python train.py --num_hidden_layers=8 --hidden_size=224 --balance_bias=true --lr_router=0.00157 --vocab_size=8192 --init="normal" --schedule="wsd" --batch_tokens=65536 --doc_mask=true --train_tokens=648200000
Below are experts of layer 5 (counted from 0) of a mixture-of-experts language model. Rows are named router (the router's row for the expert), up (a neuron's input weights, with its number) and show model dimensions 0-223. Each number is 500 + 25 x the weight over its row's rms, rounded and kept within 0 to 999. Numbers have three digits each.
Before each expert's rows: a language model's description of what the expert responds to. This comes from a sample of Wikipedia text that the model never trained on.

# expert 28
In, on, and New
router:509535479483532520520528490511493498478501485511484506445517506505519475440475480527463472507491487481501485453524484500495499518501468539490505531458492532500476445474490517542499551565540475518482484495498442479466501493503516528576511468529499493471455465524537489489484497493469479506489456455504508505509548497517481518521529496481497482515497470501499453492505491500480496551515491508454525471452477497511453517465506467514455524536477450539481492485525503480476544520489523499498522521492469444503525520498492469483502508507517520465466505506462499467494495526489502493516462554470527536492496469508512499504492517514502505457525495514532515492527480514532531504527
up0:498542556476486490564528504525478465504484559519521485511473495504490526504473495478491465517454517476488530530541517482503505499509509546460500500500529508516473510523501506526479484450560477500509483508526519515493492519502445477520548493496459484486506493574502496524509512532497490525494499486481508513529541490509485506566501476495492501490528495503537514508500504488518511494482532546491483470513558562507554546505500453536488537473485480518551450472473499533501476530510462513475503482519469482474502537516528510545487516519524506529520528529502499469483498471486538461506458501522491484496509496506491500445486513498526523477523504494513507476543501532500492529493
up1:495465481443497468499535457494528482483521516519497515528499489474499480507496494510492524507515481466512501543487539511509488476505480552495547490474503435524465471483511486521520513475511516477511483495490479498502487502503542509497530524463532463508515513555495543509459509538497503518497468541505497461507475534474536469499515482533517481471541542462502538506544472468498482469515475493520489501445520522474479572472520471460491465495494520502453510473476507544497485513511468509445481485499452494513497496495483500518486497534523462471454491501472500493473518475491524464497483516470495462508499457471487517484489493477472525455489514517479495517469463487547515539455
up2:535490537551482516489550509524467469475496533537488499485526461451509461494460522475496485524526473529504522510493482445465520513487500541517499526515479525455507479478450515508498466486496489534543451534528440462529492452496503511516480491542516528521523489531502496490465505507481494505471440546517491493486498490507527506508487506506502542504486491447536491506478483462486485498480490520517531497504494504456541522501484491501508527514517498544474517533466512498529504480472506491520557485497480471496504534510479483529516530488502482470475496501490469453472507499477524472509522517484502482490511489520498485467460522527544513489479454532573501530503518507447517480532
up3:495476505518509484513515527487492531433521514496487509510438509474528485489471480509511510487461469468453497499443436490531507512493483501500492554533491511521516491469511483539493495510508494473540479508481484470536523500518521510540550515495524539494486438487497475562494507500518555474472497486516474541492494492493447529509512560504545470537544500510491483483478509505522486489487508525546516467504463514502499516476474478467523443532452537517480511520525504493475448508517519497501555521507496492489507514548492456504508507512527513476494484510518497467483513477469474524532521502468506503483510554506493503537500519506495473473493504541529525494509536479488509466522
up4:557546479516491460481526522495498473497499477517501518474504493504432525472507506513494466467477522508502484468481453504478477520555480512491510463481468514508458461504467524521497494494507505489516486475532484509432483532520511500502492496525466555456518508525567515487511480462467526518508482515499520539510477542556490481526489497495474526500531510485499473490503461503502520548498567482462506481483480496493500534508467543514509528517512474542485486541531528488530492533506459500471525470498499427514528502533494493500532498475470481518511509455488476473478490518508539478482455538503535501490482536517478493464456493500527519489515501514500525508508507512523488506520
up5:504494515539511508488497498523489473453522503509528446471500538491509463532456516495514501508508500499520479479466492523493507544467522499541516471465545524523524469504513537492530499493475492481536465481497493539544499507558468519503471518505523504488494470533474478475478482475490492502563457499484519497504528470521526543489520532520492533479443504555552484504508454519499485523555524499493503502532505453477465499474528510524539474548484483535514512511512488485456495494476497510462512529522525457491476484481520480460484481524478490513504456488505504508521524465495462513509509467514509499524530475494504505489489495525530482509501483484470503457493474430480560471526
up6:457542528543466509507479545501516489480533461484496486518479535459483508478488474512478451536477502521478475540544442498517499514459499486483508507510463516492507522498494508476486489527534539523501479452534506472500500541527503519542507509519537487531489503447497503498513538508473487504432524513496476519482517481499516511521510506492565467540481529518520474526456516515511483515500498474509493522464538489501487529508535512512490496445466486529541508487488461527539472554528514506495467498494476495540478531518511491439517488477513494481512475536495490494528508553489491453490485540528525519504489545526490514514441516497525505492483500510539485502492470505503491489540
up7:503507497530522502509483482520529488501506494515494530501493511478488541444533480494463483510499463533513483487530462466531508487443563546501512473514512495487508557483497548476505496517465479500501468497530459490465495495531498533546497502534518532486538501495515514499498503477482486520557540497551510496518506501501540530500523532477522498476514530460513482524506462471516437503503495503464507511463508521531500510483559496496519498493483465470483492511484526480527498509488491511510487482514451518484495554490538488516532488487513490522490499499513489495446501516502510469505452506566495509496425497467469514507536497452517542485514467530508460544516487518478536543508
up8:523533529526475518485484546477520453502494510474472518494529477535534523482491551510441503497518535497503465528492508513497537533507535461503550526509475498529514502524493462536531452517475472490490457517484517460495495499541483566464520472536505471544523457517485507505482511513537466502493487511504498489479451515489497497581529467495517513531487477468482502498496464473533519487523471491484491483468515475456514489506475513501472499513529481503507481514512530498505472535514518501491477511476492476493514548470505500492505522527524499454473534454502497473492506495513494480524473541529472458489493488494506541481479510501476521500466518516531552512547513471523439519488
up9:563498458501479496481498473499557490474528480476478474500517459498479500461494468502514476516512492501483494528459472528507487490517494508471494533492466516539525494542477556513497474498428530534488512506478492515463528466504470504484510501520516485483510496541461494501407506510504501507504475522477496472507502514472455463492472505480526505453560533530509464461475500470529484561517533532500507492470492476485483542477490490541482515499476537534488490469530487543490538503481507503506529461505516502522467545528468495448507507483512496519484495557496502467476467519478528518472491543526511485501494503475476510527469499483475504504481520510497474511475482523501493485471
up10:495506484478512463518515519511505514507507516513499547490480487484467499493459509494489468506499508475513479499450475473521464501477463531514482469535502488481509532481528504486482481520464488533504466479486510512537543497485485546527487505540503461491479490486477548432464434512486472520468495493487492513437498515506540510500498526522477487499508528503499466461494545466484493496492487557516512537480462465548487517515515519510514541475471503506503446524486483487483465568499477487475529488509493503492514464459448541464535513481466488495474534456511501501468521512527506465478503499499469535517481493494468512468509498511503445530499566513483460505509490523524514471496
up11:498511525541466463495480533545477516504496473502519519501485497511486427520487492516493484496491489559498503452503538499475520511467507542529530461510469473485482522498453532574517518538504514496548484505509496504510502509511534482475507464480506513522459483482501458503497515454510471512485500520521509526521511536487507477494467522454521494484465461473521484481478536443474471489520502478488507499458419518465471499510512488492482508479483517492449526489506489497514506513485479512499529492521469515490496486504441519518507460492537505469507565527483504493517471513512511492428488527447475519493480508515472533499501487543516520466540493492510497539517523521499496479491
up12:533465495529495508539503453539458511485473489540470501469528466530485499508497471572494511464476494517488501481480497484494515512487461550491518490514496515467525530462527536457467490509535508501499490494502467514471476480496530489527461519526463496512525452467512462494517483482487505470518446521510506503512565527488507485530467471492542504531492503494490499456448512458523481507526511486456505512521465501488535468481489510507526479492494455547547476484549503497507499482498530493527509514500502471500479517444517528519487496490561491498524530485496494525467521517524484501516460547539474512474467462496539454539522514509522511502489522529505529519518519496499486527487
up13:509494530510483495498542507483513493475496533515507481496495536502471487459471473566466475471495467501468477462534494532520481474457501481479494475508489493486503477472505498513532470514475510460535512470494499476494530485466491470524486508519475518510474511510546488499485495528463516542470494471532488505495532481483515466500515442476502477553451477491486475521541485490507468524539515468484459442476471537509460539497527502495487478519509481491511501531513491520533496520508451526510484489473540490519523481526490469473494504501505521516499500481516462532497589469499524527480505471489525492508546461520495469459533551525542518496543488495492484525483522481526539504466
up14:567502498515481492528492512470498527528498517543522479504503459520436470491525508506456490514474480490487505489485463539477522535491468543466480487495509491517539471524450516479503488505504455511502495481504461476484501525534522546541459479475523521547524529524542515526500491448496526545505541517490494533500482537473523489522489504520526515534491482481541486463510512480545463534477523497483530504482481525492511506448483502490442505487464495522520474484484494514533505485484526434539493532469499496502472484473511467488465451518509512504502517523484496487462487476517471456500506498509516511486449468506477514509463497512461498490526485526531453494517463489471497492520
up15:548503527506491487533579473484512575513515509488511510543457504540520522494510490520528472532464494518471488478513494501443506507475479483495489506466506510493542497505526508489511530496474513484469472441476485505494479520525500524541508466507465500497545520517557537481438508548495495478470516501497490509510520525495514480507464536485508487542501528498532502500492498484493499533508462456505507513478457535469483445478454512481528485526500490520512501499540509522539476505424524521511478500520463495484473543517507492552475493493528482457487507480499499546496466524516530522499498505505501497532430502489495507487473501517485485485509536508506512538491458479500492510506
up16:525524524522520538462495533494528500512496512535473493475541471497478510481496514495502511526494501519483477533535496495504517525492488455527517546489481540496538500524479504530535507471464522474481482441492501498531485507520466518522485440531509531515536513479476477558469456490476477501514458473497519499486516527523530535536502522506552517520496509567525502539465466501492495527518497506540559467499530525516454515533489538519509505499525507519531457527484510473501497524502501492505481528500541554514485509520482503497480454461555472513554522498482513467461516529496482525489527515505505476530503465526491497510499478537499489459507502502550478537470503507521513482514
up17:530462515512500466497458515505527508497515514497475495500493453485468537473459489535466489511472480474513513490535539524469522457497528505513483498499452519496514469509524527513520521483531521514481499498534520507514463478541530462469483482515460512468470481468508472507481451483483538481497514505493447499503511485503443541514530491527493478484529506467509497520469503476507498518488549494500474456470518516509482489505518542526525501523496458483554482491512447539484538519450539459508498547432473471481523520525488507458501503456498511470487505502489460506467511456478482499537516527504504459498442479469508483509540498522529486492520506489515539492505514509517493521541
up18:509532504516535470488496502547570514506482440462523525487481516507499490483510532500460471520531494454469529487523485490483461490487486516472544488527459522463491509472513503544481511486472474504522537515481476511475468521479498539507452508524483484523502431503512559479509496504493499509491488519469525511478489473490490531468491473513489505467483504503534516476515507449531519539521455496507466504505444508519528536485513473480504531492478501520473500501541474507490501449472479475522505493541464479484557496485491505460447529501522505472526503467493472544516494496527470501488499515485498548497496501465544514488491505543479497516474517488545470451509499537519512521471
up19:516522467491489496539563457468511492524542549488527535502509471526515486499481463514488467471537438530529517478516549469491554523542532487506487457501537499487508493442508525442477525514506488448494508489498470471513488470482530538525472491490488480479509480474515529485498499520518517493511548507507508508506501542480513487507515480480503479492518497500471508520508495524525515490522535503513491499463492534509484515490498528545517515486460473496464480486533479443543498481533535526483505505515529499536470501488531475515471488498497565458500458519477473498491495519514492451526443527492496460518517514513511487481504511523497482476500474488552536529542479498481523521522
up20:539509496489528480516462525514506526508511506521505538483496481494497526475519450553482509485481476504486504463510482533468491527490513489503504497535477481531544484502489514492476513515508517522478479495513450471518518509519512518550447525536484472482480500518495476481530507488472547495516490462524476477495496543518495480517501530486538490535513493523500497522468513491503472476509535487451521446489492473494481490521529489500503507539467482576532511505486443463482501528511487519465535466534475455549513555463533466437495511482536501494545531495495516494489527456498499504514456538530470467516516491518502515507487477550523479487497491528476478534544473511475529507519
up21:540493460494509487507491462469529522504517498516475546508495493510485482474511462491486498516526524516489445492545529477505453521474498491507499521498490542505493486469466470495518511492492535508526451537487506477524494494476490490504433503513475443498525482489493461487503508477508514489458506482498441509476498480514508509513533490561442507525514503559501468514446548495491484495502487525519486497515524477486439478480511511502481509479529460538539523513512545447493517523462487490474494496502514447436514487461498509491509531505479451529519515539518499522497475519480472512507504542549485534474494518472503539510482533549490506535521486479500520461515488497518512474492
up22:512488535531496477495473505475496470479498528494529548529484459500529497505529520514568465464510513505467507444492423481513536507526515495517512478482475522509480512543480533464525486436536512520514509552467475507538518517515459515531522510508492518522468540497551497477524526482484521521458528486493511533508479509508531493502481531475463486522545510490498525492501504487473509494496509471464504493510527531474493502485468526523460494526427491509468506482473504504530510470501477484498495479446519469531512521499523483505518493505476534509476490482512479524488517480512495509486485518533478516489448493464527524473543503538477501491538508521501512519496508494535581470520
up23:480504491480506494482477500497507501463511541460504454480491525495536467519456488497500499463491508506474522478524495511506482502474559519510501441509527489524486484488478530467497489510536487505489455509512484529486489490481478480537516471541537531479486478483571538465460516501504521566474496524523499502528434500486494510466515492497517468533509492447480520522484438506509505517476483476466476535524499512498476516441519485538513519521477471506469483497498494519476490517539463504447506493492498490456475526484489512484505486519540509536496483516536503488478510500512469515507560548470515499504457491499500535537466481546505487448476469494480534511517505493471501450518
up24:520521488511499485499508517511521468477505497527497496441485520484514495482533493522490492502569496511499501449478480478526524506525463464471517508514508510489519505511496469506500554483523490500539504531473475500463472524494522556517486516474491524491484489480507454487505502487526525469515520529474495492527487509541478538505468518512559474507528447498501510511502482535519502515506485488508589530526514512546457473507519498486477499508434490503463499482489512550478476495539473480469488507495530468526479452523478519490454469554498513574502502441470500479470481501503498506484509518503538478530462497506504550503532458509521533502498496503499506518485490478539470460495
up25:490511575511503460495570541506487514506528512500517496509468508489419502494513515523520471495518518486497505458528495490489507515483545511451506522466514498505528508500462537474483514548525517482484501466532491508484481546530522512534499513510468478533473488489498503528500516529520495511482530524509483506480554471469519522505527482505479518489500500513529498513499474524529499547486524515528480488504471493492458442481459512546466530509506472453519484494506497502519516513477498480519493509529472460495446509478507478498464522547526519530504512472495469497463497525489549480485520503524525508546508508481458473460466550537527505556492500524519489457484480533464529503495
up26:503540530526487524497504501500495540462506482494506491490417517488537516453482498502520475466561493513468478472478536484494544466541538525511529509429524534508480487471463518518466500526494477515505508547478505512482487455522530490481514511510488481530501452561534459499509506538475466526530553497491517530522505501487495543493518516527539522477541513490471524489500480445490486500498478529472511456480481486505484503507512477486495490459524518518543495509453475504523452494468522473483486511502491468489454509513545505523469477473525493471501516493475492495493487520513493487492494480454507506514474488497474507475512490504481513472499513456510446491539497505514509557508
up27:458509524487498492524537477520453501526518496490484523446499509484460488483484491497420523482517498503498500500500463492468542555484504511489495475522504510472516539489472498521459467531480483495509532518500525465526498533532502487524478496507499549545511516505488506491495532525498511494491535542509468486505507495483477483529499482503492493501519515485517465516510565452536500549466501476518555494472502509472471482529484474477512514504514483560492462495484515513514513531464500526513478479510476450531496459548539532477486466497518544472490487549499504524483518480496480483544512514538523537509537504490483527553510505468484487512497486536524534528499511481538448463466
up28:512497495469523454500538511507482481529524491473503514494545463501507514460529546519506487480522525500487465502464516464465509500473493518485495468513522498523497509511472544526486496535464505504527476517523469498509481455498546510525495456476494512513516536553495443471485545520523502518452456512497528529477496516498498508528517552473527466512476556481499504478508499525472490513513492452438539464460482493524470508531489516490492541499531507494501499512452489523503480496460499492499534482469494503443557512522531481501470491499486502489467503487525498481466550478520519501472516485481543524538425528456539524488488486519495482499494507507499504517533500471484471484497
up29:546484527457467529514521518517511471510514527484529490449503515492440486486509430490539509502476520489521521508491489472508517528517529504503475465466466488507497511494507493472497497556517530485514459521512463534495499495549528564519522494504470534469487524489489477501499475506542501508499532481518485483502494478495491512540523484494504479480514508524480478495486483505442437505513503534506506482466542510511492562563517486512473475499542459501517491523550504487470512513471497470484517517526476471538522553519493524505483515501488495508505495519477494511467469523467499464494479537532504523481498483561551481472508480509511501478477508482525486503560445508513485458489
up30:491503489436515522466551534556508483512525495542494531504505521515524491534487466539521454514490516482505481483494553451508524494533491516449486524506448511512542503537480514532478464501459469501458484533515493513517493488512506512521472481521495469535478461515482486460493485497490454548531533496488486532519480508473498500492515512511544499541511481489516495486452523472514504512559501492490505470519521474455497471471448519527491502487487508515498470512513503492504483485528460507518525468473491467496502503512504514544470529519550470476496485569525474494479465482483524483486458488459530487516480463484483471550491541488504514510481505486483513530501491460535526490496
up31:472511555490487504492513533556492486507486476538518505488513447515467514442479517526479472524516500487546483479474491504519526534524517535501478486471504500505475474516487479470501504472462534505483482485483503488480519487505525528573474495553522505511500479495470517539478486487485520521501530534519485496532522482502489491460484489518533503529528474478456484509500517553477522478557513503467489480451501537521488533549531433460506526506499478529521490517469516512505502543506478470512478496492516450499491495481483529477559520540509488515506485523505515521468484517496493470497537513460531505493546466508469509497525468531526494445492528455498465502525532515499477492524
up32:505470517549494461473502495469482508504505538443510482459515506482482468494530547544498494514499488486488468515495522482488464488587519474480464452498499474518486503529516504488493502521471482505509524498471487535497505452515488472462506524489489478558523515456491536474465494510508494500479489544494522514484528514527476475503493481505483502498485526502509521530499523508500498452455486481496519524527472487481502496475488502510529486485491488487483504476548466473513497507521565512535515471462489518502530497432484506473494485500478501489528494508513527546499527529523480479502499549507486498527462566547532447489492479470508525492494545528503435511527500547490459525502
up33:528517506497511505481480542470523491516489485523486550498513463533476528519493483497542517490514501516491455485527506502496501518555495550509496508523490546508494483553479505498499571514461516499501461491514484471496506478504534497529483512545482500482486485485503470471439536478528478503505482503466482487521518488503490478484490454496516524529544511500471450500513496466525514478543529513532501510511514483477515484518458545511495511516486505522510472497528519532510568516520486477490519532511494486502498488519479492529436522503501553482499486511498453523513526501465483459464452570511491492470478442480511475455470498507532475487476455513535506498524481515511455513540
up34:562498482515484511468486490489467491487522476505492509461459501538512499493504488535499502479484538474533504474450495453530514486513495480513510536525546536527510466512514539468536464516466506469508484524466507476522465502499520497491463486515510510510480506513475510512521480499506468449516518483525520471471510501516487505474489498509492511480443489465518493491517505491455523540481433528515529479477480520523436455560480503530498549543511478528535498513498488460518516493516424504515507478486507472503501521482528464471528501517495506509529485531485463497499468503493492512544486499460515536513489489458538485474528506541516485509515490502515476463521510483479573487465
up35:497482498492459548513534477490512491477511515478530563495484447503443465500523468536496485542513467498487505479500475478482497516506496482502505517503488556501454504475455502509508506522490473523473508478506489472515501484541491483523496518524494528494537510496517520477474501492532534470512501455505450483507512505477475525534486501474497454445466499540537462457496505491479489519513487555452537467487514463498499474502493478516443476464522479491518492475564485515472502458535513466513526484494511452489503534519512513533487508470475519514504564503478470482517511515477518510504541520498478501503464467461488458510506471504469483516485511481506450484512505483492443513536
up36:481493532539520485468476468512502494488529499512479537528472491483475499505516507542524494467496506502484486505541491461527488474506509556483472501435482503490487474515458519498505526469501474470517465512514516498532506505503531510500492478486486484545531499511498507503461536471463454516523522542524543454514484485487513529516528496507506501465481480535484490506507495516527514485502480537481475518478483436499438454530536453519498497533427495512532493507517522514501493458496492471524475484506478488500517514472490450525520479484536494503507497473527484500524488529481529530487497516495498511508546472501488494511465436554486509420504508514537447469489539510494460501482
up37:538500461496536486484529481490504497531503518525501511536467497475556504451480476490466498516501523472516492501518505513482468551531482523481549465529506520497530506483518495485513487475504463525517455479507493487539493530497517541495486459485498474507498509520473491445481544513467453474462467536481527434546460483492487479477564481515467548478482513508488502463509519484505489535516490526518476502527478527508519491551506498504506551480494503537494457531489498491472513492496487538541489507489498492481480476520534500474556467506540477473508516503481525485478469473483538457480482513523507481541504493483478525451482523533502506506489480551485452495497530522513475487509
up38:511495492572517538513507504518493499504503539478526525544482458490488515483491504483510524495496444542538509455495485499506483491498500485513517468474480510475487527530494543543530505466480537509523497522498550457487495497516437522521489478498480505482513502554472478537449469524502524475514458503525507501459517517498487508488506514504541487516496515535506485515504452496525492552450526491492478541503450477494517538503523446471478517471501501501511491512544510466502489468519488526477490499516481475514459493476481484490439467469486464493475485494477491473494488521497502520468502502545440490494486495491470487508454516513513506459491497482496492509508451521579482530471
up39:492491503489484499474512500517512478497489521507520466509480503456475499527464517499489495495487479526517497519521470518509496464481531482482522477497427499532524471484549499514529476489522467517522493548499489557450530485449516482474484465542449491487546552542512495494467464539439532495521500499515510482465507495542439512495466500505470482526501466537526480524556506467504464487519488509475550415467516460491504496514517513497505500484499526527524510513485515502510536505533447494410504512488464485482450487509475480528528470491505488482489489479504498468485487521492527501521474525514500505493498526476502490468512521490513508514481484489496483528526510504493509516519
up40:512507485520511479458502466535497531470515476515553570496501459509438470512506519507502487483479507518477481490494499498511488545506492525438500523515468533473520468513487514501527510494546508516485490465494501521511465455524536501496530505513505483545505422484512503485473514476526470511498484539499451543494518515476500532529532510503478505522449512531517497465460549473465501485495492528489511481513501536518501540534510482549461503507519483516511482544533471531515482500493535428435526521500494499522509493514503465473505475476534488487494469475494481521514501516478511532456491471498506484531493466488491477521459490497504473500501503466531493508480480470462461495510
up41:448521544446502501531478456536498493525443499483498488480528504523510474475517492460478517513535497539472463503524484474473503505525426480523513483491497518509486464484498509487530541515527546503560506557571495526553486490504506479522481525534504492486526470470519487466488512494477481520473516530504480460519528491487529518502502460540519497490489485530509546501508478454484464505516495522534530504465519478503493507487494503520502501490491487522502514530515477497483508458503514444511498518505513507505500546477522499550452501482489473496522481500485515522541470477495498523459506505495483531500497545542480447491506485536471514495511468466526529515500460478510540478469
up42:492505560494489475473473494483525437493531536493508501503442508476475481489519488492467492513526487530465474508498505477511516531497521542442550493490452517479542501491481525511497490532512479530531495465505512451431458499504472488525482505505480511533466495464462493533473487490459502537488467519518483505514463479484459480510523531541520515489521495475480483493480507465508460532505500517517514469526483494509451503529505492523490526518520490517507519546494499528544483497513577482456488565465487521462510542521493504477510484476524471546516490497452499479495482499488486494475497509528492493501521450507434480516481504473497500509504499491492481504548505496497523513529
up43:488504438542480513479507529467508521467548497471499510520522500423513518490493429533476499513504489477487465540456453502464504513447495478498539505504464502482482508475502500528484568498496415511493525541486463469490515452488527551489463464522498504509512523474478499486511520524507487502489457472505484486535535485485540506516527509517479504502493462559535490511479532482486507502448522560491479510501462549445516495485496462518505504528515482485506505521512486474523519501519495483497478454522461483522508517531457500516536511504536490524496474507500517494498523497499485513495503516511457500498465521525494480494517480497473515493473492497513506489514505472528464502485
up44:541505526506516496469505527487542488517494489478530534479503507536464500482497449520449495493485513486499493462480483491489450501518494503542503522462488475532536468476513507472480524532511454468530500554467482478490503502469549513442504500498497501512469503450501519473462475506494511508496464470528508523460510512493476472567502547498468529440553522495486475493483493531483533491538502529483502504479451485491481496485524520504500529515508512520440490492561493497538490512508469494511523486522483487516485473486483529505478455471488525502505512519464466505491489485496515505461476508496495502515521487432520548489463466482495483450499498532522465459496503519476480458496
up45:487486513473488499521534513503489516551523498521539489478480487474470508487518517481483509491497527459466465482488510489460479456481501465490505518511468533485467435503492479531475530487487474513541488513543531537540505502507437504506482515520477514497512504471494529432519465493482503536492477483543513464474488479470531495500537479524498483522494452506518482476487467467475522484533492529494503535534491493531511545488490487522462507499514459475487524464521563497490508514531546535494490479477494465504476533503484513509507512509525500452527514507519430500516486489494485475475520488525505500470503486474519481511489464563525523485491487468497520540471512550517482481434
up46:507473515520541507515513482501512474505565548487505474471457491552493417447498440506518510529489506495481466557476512526504513488539515480501487477489473532507498467473494498469545491517548501534529510502490495535508527508502460501490509446492507502532517486467523515469505497485504460462487491479480474473522512462525481512512512512496474531532499465509482478494506498544502516511514485533492504471521488477560480530471492483510453493498503483514529535468525510504517472485465489482480506502495489479491518521469521459487453501475505473485553502555465490500525481551487474484503549508500492532494497524525497486471493512566517491499524555469492512499462475515498516488482
up47:514498508500453474461525503501507503473501509488542484501489470538504495502510468453510534549486518495538479490456476479492493478508470510496519522497486462463499469503483566474496501498569463482466505468495519499499490480473473494492526488503543518523464472495509515502512542597543518495544459490489489469527525507517498508504533518483485502504510513495501504561468490525531511488497530499511502525485456526442514502489511475499511501491556497496467482496515490454517507498498466545541503473485485502522517550539499507529501498479528515499515515497472512498528476523488534503440519535527511536540441521545495474494482540518514483464518472480514495456476509495512492504505
up48:483503512477487532491497523521544492521464528503502504481450524541497522461528496501516495495490496511496450491482467431501467489492507524527504486513444518522477504490479514514503524533462506473498454504540495465516486467513490562521444542529531525506503531537561506493449510501491528472519487478491524464514499541487434478552492481509479520521511496528519517513475485494472557475511510501499479519550484527495502521459482514496513495464455525492480465489473517506541546485503491493510521527478504447468512521539521490520490505493541508515505467555467502483482538510498539511471527533490506511529471516505510493513514492474495485488512473463533527519497496472480468518522
up49:462541509490511481478526513503502506513513524506505529485497490476482544442425492519480535551489472504488522498506490495491468520464528567478519535560506534505508463520499481523493478537486501465486462519526486502519494501541547515535499503543472520520463483477466530483458506474484490520527524516515469503486527514514474475538485465523489480497524518493495524530506549494472500490486461498501486525474500480477456492433508521534509454528510479540503533503545498502488463501468471547516498459490480486483431487500500479512509533501462489474521501494457520492470485494513490456478512491462469510525503516494481504486492512528477518500517505502538539515538506470529526510499
up50:579529507487506527508547501514489543527495509485454469524437504514537470474516476526465513470482521463505462478504474482461445491513539489501498493496483502453469488462514516486509494494473503502446471496488530513471467470535492497505508492493509527507469497502516468529500453503489496523460487526504454430474501518521509498500482501496479485510493456536526464488487525465449483467480484485535486473460514492495507487493469492487504550493476499472517520490483484456493522503525503529479502498459526534514457522499502497468494480481531488492480485546496468487480510472492461501517452515460524487521467474553476479499550502487523483472492529510524463497519495453509476488506
up51:514450556489472489459486512474514477488501482547511474507460486475510507523510492506525486524462525506529494483491521524532501480509474497458479490504533486491491488523490528521489537510494449520531489530470487485490544533483475483535525470504484506488500503538534490507499509504488475518442508468492507500509466482502507530502480464491486494502453463540472472514494483475471496506497474542499504521474505490522511477506495487486508494520488483525478499567483456537484467556545511494524550530470538472489516497524509470515488508532503445460499485533491536472496507484463526471502486535472468542554476505517492462438566468529484495514476496497526479501521461460464486481482
up52:488528509542493496476521502510475440497471483505501468517491495506504500508514467495493495482480503474522511502530535478489452468488489495479482509518487509477526496510505564468454528526517500516520482506484479486457520503531495474473557509504509498475487509569489506517478555478524515484469478451485478487477481526528453525519504518496526501520477555504487473487485466517510485541461514498485522537462488501551527538520497501533516543521475474517465510486498489504461508475504482497457558518457492491495518524543510456514530488552472507522511505498519499458516500468478485507479468520478489503539472538509552513475492474516485466476423512487502494525560505489472486507482
up53:466501467513467490463519528491495529490520532491503532490479464543484454511474530481496490512496463502555484510531498510523499464517495525492496481504468534492442531499508520510467545523513470470483511564497451507510513504500480505545497473525500473501522485512506473452474492488468538511534479479460502499516520533483517510542454525420554463515543481489532506476485492513523525511480467483520510506501479514508524536501469517512514535531490484495518469465512514524520479495498503544507512514475493459489513505485522520482484527552519500496485456504515486507537459465488499460489481550480499519523507501529500546537536534487492504504493467483536498512476563492482492509547
up54:508489470520503493516463494529482462472500490468495497502522525498490491495512466525457490524513528437526481501511485496502465524493535484498521497465488517507535472517538523497489509524491548483511515524506484491531493464515527555503482534513522520513527423469516489503525517479472472543493505461482445462480455508501498466535492487507478537547463510474514508538503526523536511518508472533526511505539462485492483527470534507502462493424489433512462521518457432483509514527498511479511474516465509529491468506523475485493475501486501517460509484533495497499498491469499503451474516519473497474502505564485513535508495469492513513477495463517491501481498534501478476534485
up55:459471531511535478522512511524511484497499525477543497478519499492476528478531515486478539493578477507511507490514488484466543484530474526491505518516525501502500481490508495494533563550510536465514528479534506509491482500478468481514520527547498507503526505491529505474474444526494504500456464524507486485548536507510535494538487504461534520510499490506467486555509483439541503519507506479526474508535528475476448505510464496485495549505512461518510444522499501540476534523498480499501535525533518482495453536499476505513542492519512488512504481503481477513509493511547512505484469502561494479488495472544441531471515529484479502493511507505507470476504509511439481496528
up56:502526492490537483472500490513498502482522504498515516478512489510489508484495505489491541523536481484488486459511554497504470472532497520524475475536470509505503499529510485507498524537491537477497465478508473541466445458491533452503493535548433506462490523544544500472535445513506506508534460565497511529492457503531503510494487507485463513510502489494497500503472503513500508542514476515524487481465471498472480556529517529515520496507515532509509513541475464469511518542481491484503510483457504521514499468458531534495510489521481503522475469504505476544496499478484491515518438534490481564461475513541489492482462496532473458500517484508554470513488532514516476549507
up57:512508460533487477521504487509512481495490531518543522528509486529465490450500497474519499493499502484507507472480498511484537508504530482519481481505489482505490483522487528483504494505492525508480506527473504488487496521508495478566492474458530512550555511482459545503526489570514453505494496493483480459510520490487513486557512565544432517515483430550484497503457574483480500561502520462480527501506469469524502474489515533502479505490493474480502465529522462506492466499458529467514498523481512468557530521527545500497505485481485512526482494483515501460495521463512506506496506508502530485510466526507531484498517462505504527476472465451501504481498501498463499493473
up58:493503508486507492501575515504517502522497544501508488519508510510465515491508507527506507512548486498482481480523525531491466489501486471490486534506536499488516500429477510473496528526445504533495502498483480502500520462512450516517473530487452511501474516465497530526498464496527522534514509481524514497516486472562476516478550488524527485506478499526497511512437515508447520522439501459496491439513508487493444524535494528502492533494453470447460484488496520444491478518488514524520533469483480496505494506506498489490493480515518483496545522481516485512520470537552501462487534521473527486501475462502538471501476518504563526491476476517535501519494498465505461522474
up59:517475490467479480490503519487476496509509545492530496521493479507496497481472489500496459470494490512493512492510436521500536504505506523484500491529490441480441539511551524502508512522534488507497472504500445495481505493522516515488485507519464435487536479526510541476513523519511483486481495499551526518482549492438533460479487512506515508495485507498584467455512471491486463563527571523495449496475516503484515493487497497486499482524511477517508514494442503481524507563491513498504543491494514510496466485460494505525530520517537512525493466494505498514486473525494514474492478498495535520462470497511525493504529528482567478480503494529508529502465486450504510541523
up60:495435487547495515532510464482520546531498463492492502487510502511468498459471521555500523510507493466483494510522510459474523449475520507510511502499488488519509501441478525508490533531511551515469533500508463502496484525527496511491467489477552543481548478539515524503472462537512478498502490493502481476505505549483472499458474551519489499528485495525483444549533499541499463503441507518507513483539520473535491466503460506525523484509480516486521532541482513498500500544460485544470472509514464522453469517548498506477476472519493451482503531486488529505508499484477516473489515524517463463504502488503515518460487506513460489526504536488506478491495505494487508491455
up61:538550484490498508524533500539502499514519492476499481505516455502519463509527494496529452458501476505468459468546518476472499462512507507522481485503500496530510519552467501524532564501466509502509492519483475516521539457512483534550513533480501508529452532518471491529447511492513491478492526498541511516500516517499482477518507472516470528504475474487500479525476512426484503520513512501516496479486517481531468513497480490513461515442515528525483522504549461522551513496462503526489508516459448468503449477517494530536536481534491523519511526494461468511494507455465508468509464500491530505489493517529491542477506520457481515472550472486491468487481492483502516493490